Below are experts of layer 3 (counted from 0) of a mixture-of-experts language model. Rows are named router (the router's row for the expert), down (a neuron's output weights, with its number) and show model dimensions 0-63. Each number is 128 + 24 x the weight over its row's rms, rounded and kept within 0 to 255. Numbers have three digits each.
After each expert's rows: "comes before" lists some tokens at least twice as common just after its tokens as in all text. This comes from a sample of Wikipedia text that the model never trained on. Tokens count by the router's weight.

# expert 22
router:175131141137148149135180130116076114139087122133176112122149114107104118140136123103143124143109115130123134164141115134078112138167126091171120132117128110140162119126110116143136125135155138
down0:147121123108126135154113077146102123116190143167121122145148127152131114110100091119126152140153129133141089109114145120087077115144153145146121145115120158141152115130154107145136129153130112
comes before: " ", " the", " —", " +", " L", " W"

# expert 61
router:137096142186132117163165144089089111140139108128145094098150106136125144137157135125144069112087101130108096118156106128081119149159133120146159142125142132187154108145101139153122141124180169
down0:120134147133112134145135141105139102103152127134076087123089086196114176085118168145121125138146135108131108137158133125109164123131146119170139149092097146186166073169146139176142126106164085
comes before: ",", " and", " he", ".\n\n", "–", " but"

# expert 57
router:149105125150167177152145146114090106151136106142160113087149103117115163127164126118155104115130105126119091133137158137118117132147158141140150114127144140133116123145103122135125135127153111
down0:161158094074092113182113140149160138105125141099138097162130184152208133145098097144125150168125155122126104093113109128109134140167115133135117078121125139111112107138147155113147108109138128
comes before: " The", " In", " He", "==", " It", "The"

# expert 53
router:165135156205138153121164191119118104150131123150129127110175098106113142148133120123132084103113056117099136179144156136098110124167130128125139128157152084147180143126098092165116155124126154
down0:118135162134105119133122156093131112093134112162144099126185134126122184148125163131145132125127109156144110110158120167105074121145122140165106132085137128154124134097129126092147128128144119
comes before: "0", "1", "9", "2", "8", "6"

# expert 41
router:140077128154156166151125122102097094093132155137163127075156118110108142134171142116131097113124115151122116153137105131109138126151135127194144153097141106135144147090099147191129136126099067
down0:142155112125122159142105109153100148087118140156054124120122122089149132100167091090147156084135107122097094133116156119158119120133115098108137133095092104142140155135128133135174122103120133
comes before: " to", " by", " in", " on", " the", " as"

# expert 3
router:181099146160160122138134120137083117130058116139163102104147100099086120120154152115142107101104109136106095137166145136095103127176130090177135144162127106116145131140076087146143125128168146
down0:088145120114132127134135118077102168115149180126102113115184111139094174146153086125124126144131107106109106100098122125106156152155116136119120109134123130127117097164124093136136134174102135
comes before: " ", " A", " P", " S", " D", " C"

# expert 19
router:156074137144149119147147178120093099079100103151141095091138112114110145144161143091133088127087084184120106127168089140098112136140138109171124151100142148178162105115102133143143121103155138
down0:155129162154140105153109146126103133134116131106097101106149112154147156131126085101153110136095174168076136144181147148113125127133118095102101090104120128151092136135141154110168106144101135
comes before: " and", " which", " but", " the", " a", " who"

# expert 52
router:147090088145156126149119119134114096116103143145135119131139125118133133154118143100151141173125104102118150162184077170145109130156145108165118158107147093129135152075107100139129155083127120
down0:168152153119176130134152169110093149139132175118120121115150123122101124146102133114145131076102131106156094090113098102143093131126147114139146142145104131083117124104132178126114116131135144
comes before: ",", "\n", " (", "i", "'s", "a"

# expert 49
router:229109161175147145129157133140085118131111111148187087098151107104114127149117112122123106083094082144109114165166124152091098117175142119155114144141157081096140167121095102132146116127149153
down0:137080102131108114174151124085127134109118102174133110134150150094137057144097141119133138123093118123179160113085095138148115180104118113135155156085147112157118107147101119121130147117098168
comes before: " ", " \"", " United", " N", " American", " S"

# expert 23
router:120093120135145133128156126115123121096088130127158109118158115100071125166177112102139146156096129167123148165143100113088141155139171111194134147116158115107131166108126112152141162147130140
down14:191145128125143169090140094127119142127137117135123095087120142099133126128112127096107167121137158111122106096166140123124113171140111122116147139096138096107177146109054090137078116111156082
comes before: " (", ",", " of", "\"", "\n", " and"

# expert 63
router:139107146152152144150132197099090110113143159127135105083132103090117136139156134097115107094102117128108135169131105184119125127133167100164129144138214065137124151110131125130132137091129131
down0:131095140129138150117122134131168126125124140136105126160172129155171144143102139152101123108154129108104137132111153163153147139150100119133105126137156110124129062160136103095113141082084134
comes before: " |", ":", " (", " |\n", " votes", " medal"

# expert 24
router:121085120143119151135132144098120111115116125153171133108146100127129155130151137108146121104135099144129087162112107167128145151145151090168127149134136135141160128089111108177114113094151097
down0:125135120136105166093113150124127141131119151113124129123109129130139136147138170156157113158137130135144046111119123110142098101137172099122130107151112094166110144103056120103130129160133137
comes before: " be", " the", " to", " in", " a", " have"

# expert 17
router:135134159204150130144177141145104088150114104138130122126167111108099125129130118131146084112065085122094127180148098124118082156153130120142141148158136114132139155142089116142125115121165162
down10:087100157136103143141154151105099121138105139097113129150111085147101175132106174110138124158155122140147137164104137118152107113124163137138139140120147133120149096121129127117164137072079121
comes before: " |", "–", "\n", ")\n", ")", ","

# expert 6
router:158096156190153121160148199115109118122112128121125108099153087107073133154136153128135098099103087106084119147132109129112085135151126116137129126139168087132195147129115114148132123104130118
down0:127116127120180100141157149118135146149111119132144135140131133103090119105094138135141128134096155123113148123151109145168090075198151132094122123121147103142169101084114083139102136124118106
comes before: "9", "0", "1", "8", "2", "7"

# expert 18
router:168138128136127154126156151093112095117130157141172098098165096113122119148169175111161112093114113140126114148124142126082127123144128108186155129111124120143153131140102147181163119141142118
down0:104107094109104177078142113140115125156132075112087129097107085115116133128124130118129122119144126124145122132171122107147151147115139149117159164109119117179146149102076111107122165155172151
comes before: " the", " a", " he", " his", " it", " they"

# expert 7
router:185117138180170155160158170141097113138081109140127128093127103121125126141145164111123096101105077118129073137151133163074100130147136067123132107118144134134126176106117115125138137128117080
down0:099153135143109095107136123146121111101145132176147141119139137136130123139102144156137130165081157166168148102123126087104127136049125123129135123132138180173095171119115167152114125136111166
comes before: "-", "|", " ", "==", "===", "The"

# expert 13
router:150104151112149147120155154122108101130122117150122132095146085099069155148137159086170154123118108153096133185101073139097115145142134132214125145119183142158124150127119085142139131126145133
down10:129129141107131142108134150118102100088131139193106152150158130159118117138127164093098151104115139093160099101120169118133115141136144139109087126139129132113096126074109184096125110130121095
comes before: " ", " |", " |\n", ";", "|", " —"

# expert 15
router:167105127188115138157168161097111110119134138145163122071129130114105145132099099112133064139118092132098123158163115133138139139130129128130152104167137099120141145126120089165171173135161121
down0:119202136093096124176104107163178118159122124097096142131085127106122132160139091109164144140141090158117150151122109151166068128134155163087116120154104158106098148109145093148133152118114146
comes before: "0", "1", "9", "2", "5", "8"

# expert 37
router:133094084164124175162123160078127114108130135158152132112113110117124146122119107132146086098106120152115077148120123145120140134127147152183138152096140134147153123083117128144141147106149068
down0:161110110113132131175161141130121141104110114167101187152125088130093149136158135127072121112132145101134115113136126106116153115121124142169108124122133130160126103128084133122138147139111138
comes before: " of", " to", " as", " in", "ly", " than"

# expert 9
router:124137147162128131140140187152124109146096137122138119100151120107058138134134143118155109107075081109088132132155136133116098133140117122137128124186137111175181133163095109179125147141133110
down10:130105122102115159172177097136126093115127134107132135155146139158120103139164104145106113170094117092130100146117160128129120149092144096145145132113153102119159154159144152134131130149126146
comes before: "1", "9", "0", "8", "6", "7"

# expert 45
router:159135119154156141121133139140112119129076153153107126150127129130117129146137152096153149116088089111128097119170096168119112186170144091136135106101128106132117167114107104126194121101128107
down0:090167113074136119153091104106142092157144098113152122151132170132135153115132132165159105097137152138121156102129128137128140135131176132121139164142187077119130155134107128117122106071146113
comes before: ",", " |", " (", "\n", "'s", " and"

# expert 50
router:138103092147127140149145182122129095121120113130176071101130112096139146153170134092174096097117097162126130137157132133101120140146133111187113156146156113152164133132107098152151124122162108
down0:097133131120125113130114138155112135136128127130114153111135114138190087096113146113130134128145129120089136104088130127131165115138110090165109162141119146146125095166153102129135154129153170
comes before: " the", " a", " his", " its", " their", " other"

# expert 36
router:158127087181155133134118141136083108115077127139143101127140134131117134165161142125161159133084101104119141148162082142109096165167121099161126129117146130156160143132127132137161148100139138
down0:167140104153122157139084109139132144144157146148134148151121059089074146162084120132119124106160080107130114155124118118129145151142100170111177123157106153110092167140111129173128144121120129
comes before: ",", " |", " (", "\n", "'s", " and"

# expert 39
router:152080145157126132153145185129098134120134134126106114117136109106062114144131110113141129110078079121077123144151140128119086131139159115120122168169139127127137140116116107177149105124125123
down0:112114145132104138135150137119158107127144120125139111100125124127133167125082148169107094122132147131161138109092137121095115153134112117142186141116112152133166116117144136127168146144145099
comes before: "0", "1", "9", "2", "8", "3"

# expert 21
router:143123119130166168156129204120115121069111190155132141099129104127088148113115179082128092144110119132089153139096129151114096140139141132142175128136138118183125110129123116178154140115167123
down0:130122112117129121117153118155130134133105138101107146121082127168179106129143141084143105136142145110132119160108119112146106108140172099165155098113054142118132125116099132134134132116152153
comes before: "1", "2", "3", "4", " |\n", "5"

# expert 20
router:132077111143115153138147143080125117101124139133186138104148126117123139146124117122132061137114119149119121160150086146126156151151134091184142155127151105155170142087115111131125169124178095
down0:168137113111126173113103085135137149143138082133103106151073117137116181156141115125134142191111139126141099136132137175133128115103157127115166120114110101127123105091109099114130140152093113
comes before: " of", ",", ".", " in", ".\n\n", " and"

# expert 43
router:121134138181131154143135160111124112150156120146134133075113113120118140150129143084157114138119090122076146125129089141117107143158162139144137129152155155188176142120111089193166153113125126
down10:139166115113088132141135114148132141142115138142101078117143170140152131120090182165102120137154134105119160112184130138115123089097156091120141171123152147109129127122142094168118154112145099
comes before: " |", "0", "%", ".", " |\n", "5"

# expert 31
router:164097131140143142142149150113098112102121157138147086111152122111117119154180155102160111114126131133122112142156138128103140136165137077179125134147131078117186148127118119168143122128128127
down0:130130162095066107116122130122132104164126104129106140126129137128158121107166142141162140168121144162151160113097126115146120093101159118091146145128112073132122131124147116115158149101107150
comes before: " the", " ", " a", " his", " their", " its"

# expert 46
router:124072096131122166143155115090114107072082131150151137094148111115110139144131107122139085123114122156135102181127082163134116155163159106172130149106137119160143152107108123162130148106134121
down0:088147115154062105134156159088134127149137121105112128112143155146119129130112119095179115076117135084130108127201134140160115129175116139076175103130114135144117175131135136151118099156138143
comes before: " of", ",", " and", ".", " in", ".\n\n"

# expert 35
router:141138136143148141151165192109093108125124105129207084058143126119126142178127160086137112088098105172116156137128134124114120147145155121149132130145134144178159125133096134153139107112170116
down10:133128136144132088108124142119136090098110142142103124154124153122114108117117137154070124103117108112192153152133148114153097091134104109175146120085104164090153133141137141100114175148114107
comes before: " ", "1", "2", "3", "4", " ("

# expert 34
router:146080148161167150151143200119109097106121095121131120090123087119095147148148138100139111136109091131114111171154136141096091135136152077128103116106178137136118153137121122130127169122114114
down0:128161110128130124134134085161111123165185112129140117169091130116148104123132144115106113143130180113137121143140129157061096151110095133101134139157147102155137119152126130152119124135170108
comes before: "-", "|", ":", "==", "===", "The"

# expert 4
router:161074115145143147146139128132062124122125097135142113080119111128093131145137096091103111098084109135116078158174072125110118135163126102150119138099124161131142144132115109147129136117155137
down0:117084098124137116110193114113147176156133132119198153118107151139089109122116082132177130124117142124119125161159100094146158080078129121107146138108152096157093110090131118113150132108097134
comes before: " ", " |", " is", " was", " (", " and"

# expert 11
router:155110137165145119154139150123109089130115160133149147120145099115106160125133159140139115089097049108119107163137154130080067139153150079154151143145159111112133167145112094116125155116130143
down0:152088104140111088147134162104131119095170130092095156119119142133173134148126113153153134107121128143166110148119101124130151125167119108155099087130132125149116149156099162114107116101109098
comes before: ":", "-", "=", " •", " Country", " Coordinates"

# expert 60
router:177126153198170154153134171106078119092166144129165123132145082117141141146129118109112129076128120130108118148135105163102147121149125134159177141091149114141139163121108129146140125120142093
down0:114108127091146121098127111115144150177113132080151131113128073129149105125118134108126161144106125176116134126131088105130157128108111110125107136158090132132118157135097109135068103147101078
comes before: "2", " ", " a", "1", " the", " was"

# expert 40
router:127111108174151147128167152123105116101112149139149130123170127140098129152143108121141116138082122120116131164161056115121110157142130096168131141144149127159126137152137124150130153124125152
down0:101150156113107128108144123163152123118185142110128133125116105085102123159118153078162177130183149128160152124110146139163118082131154105110120138140117113105149137106119115096125108131126073
comes before: ",", " |", "\n", ".", " and", "'s"

# expert 54
router:117068130161133155116160166106085123124060113127148119098118074107086142154151175103142111098108110139100118161144106134110098135126162144119149115134146137132142148111083129152140109115146099
down0:102084115109107132152116129122173162088078115138142107117108111104182132138102101135113103168105098126122156123137121104161067123124128118141103172119118112168136132121122117106136156123099127
comes before: "1", "2", "S", "M", "L", "A"

# expert 48
router:151123151163132132171127185136109092126105095153148120088110091101133140151107142092141132125116098147090130124138106132136118135139143128169123138139137139173160142114103117158156142116142108
down0:159082120093107123164102131132148112136131151117132143166170097141155097151131129167163125135146134103122103115090147114110075109118146151136153157119130128152094084098120148087117140140130089
comes before: " |", "0", "1", ".", "3", "2"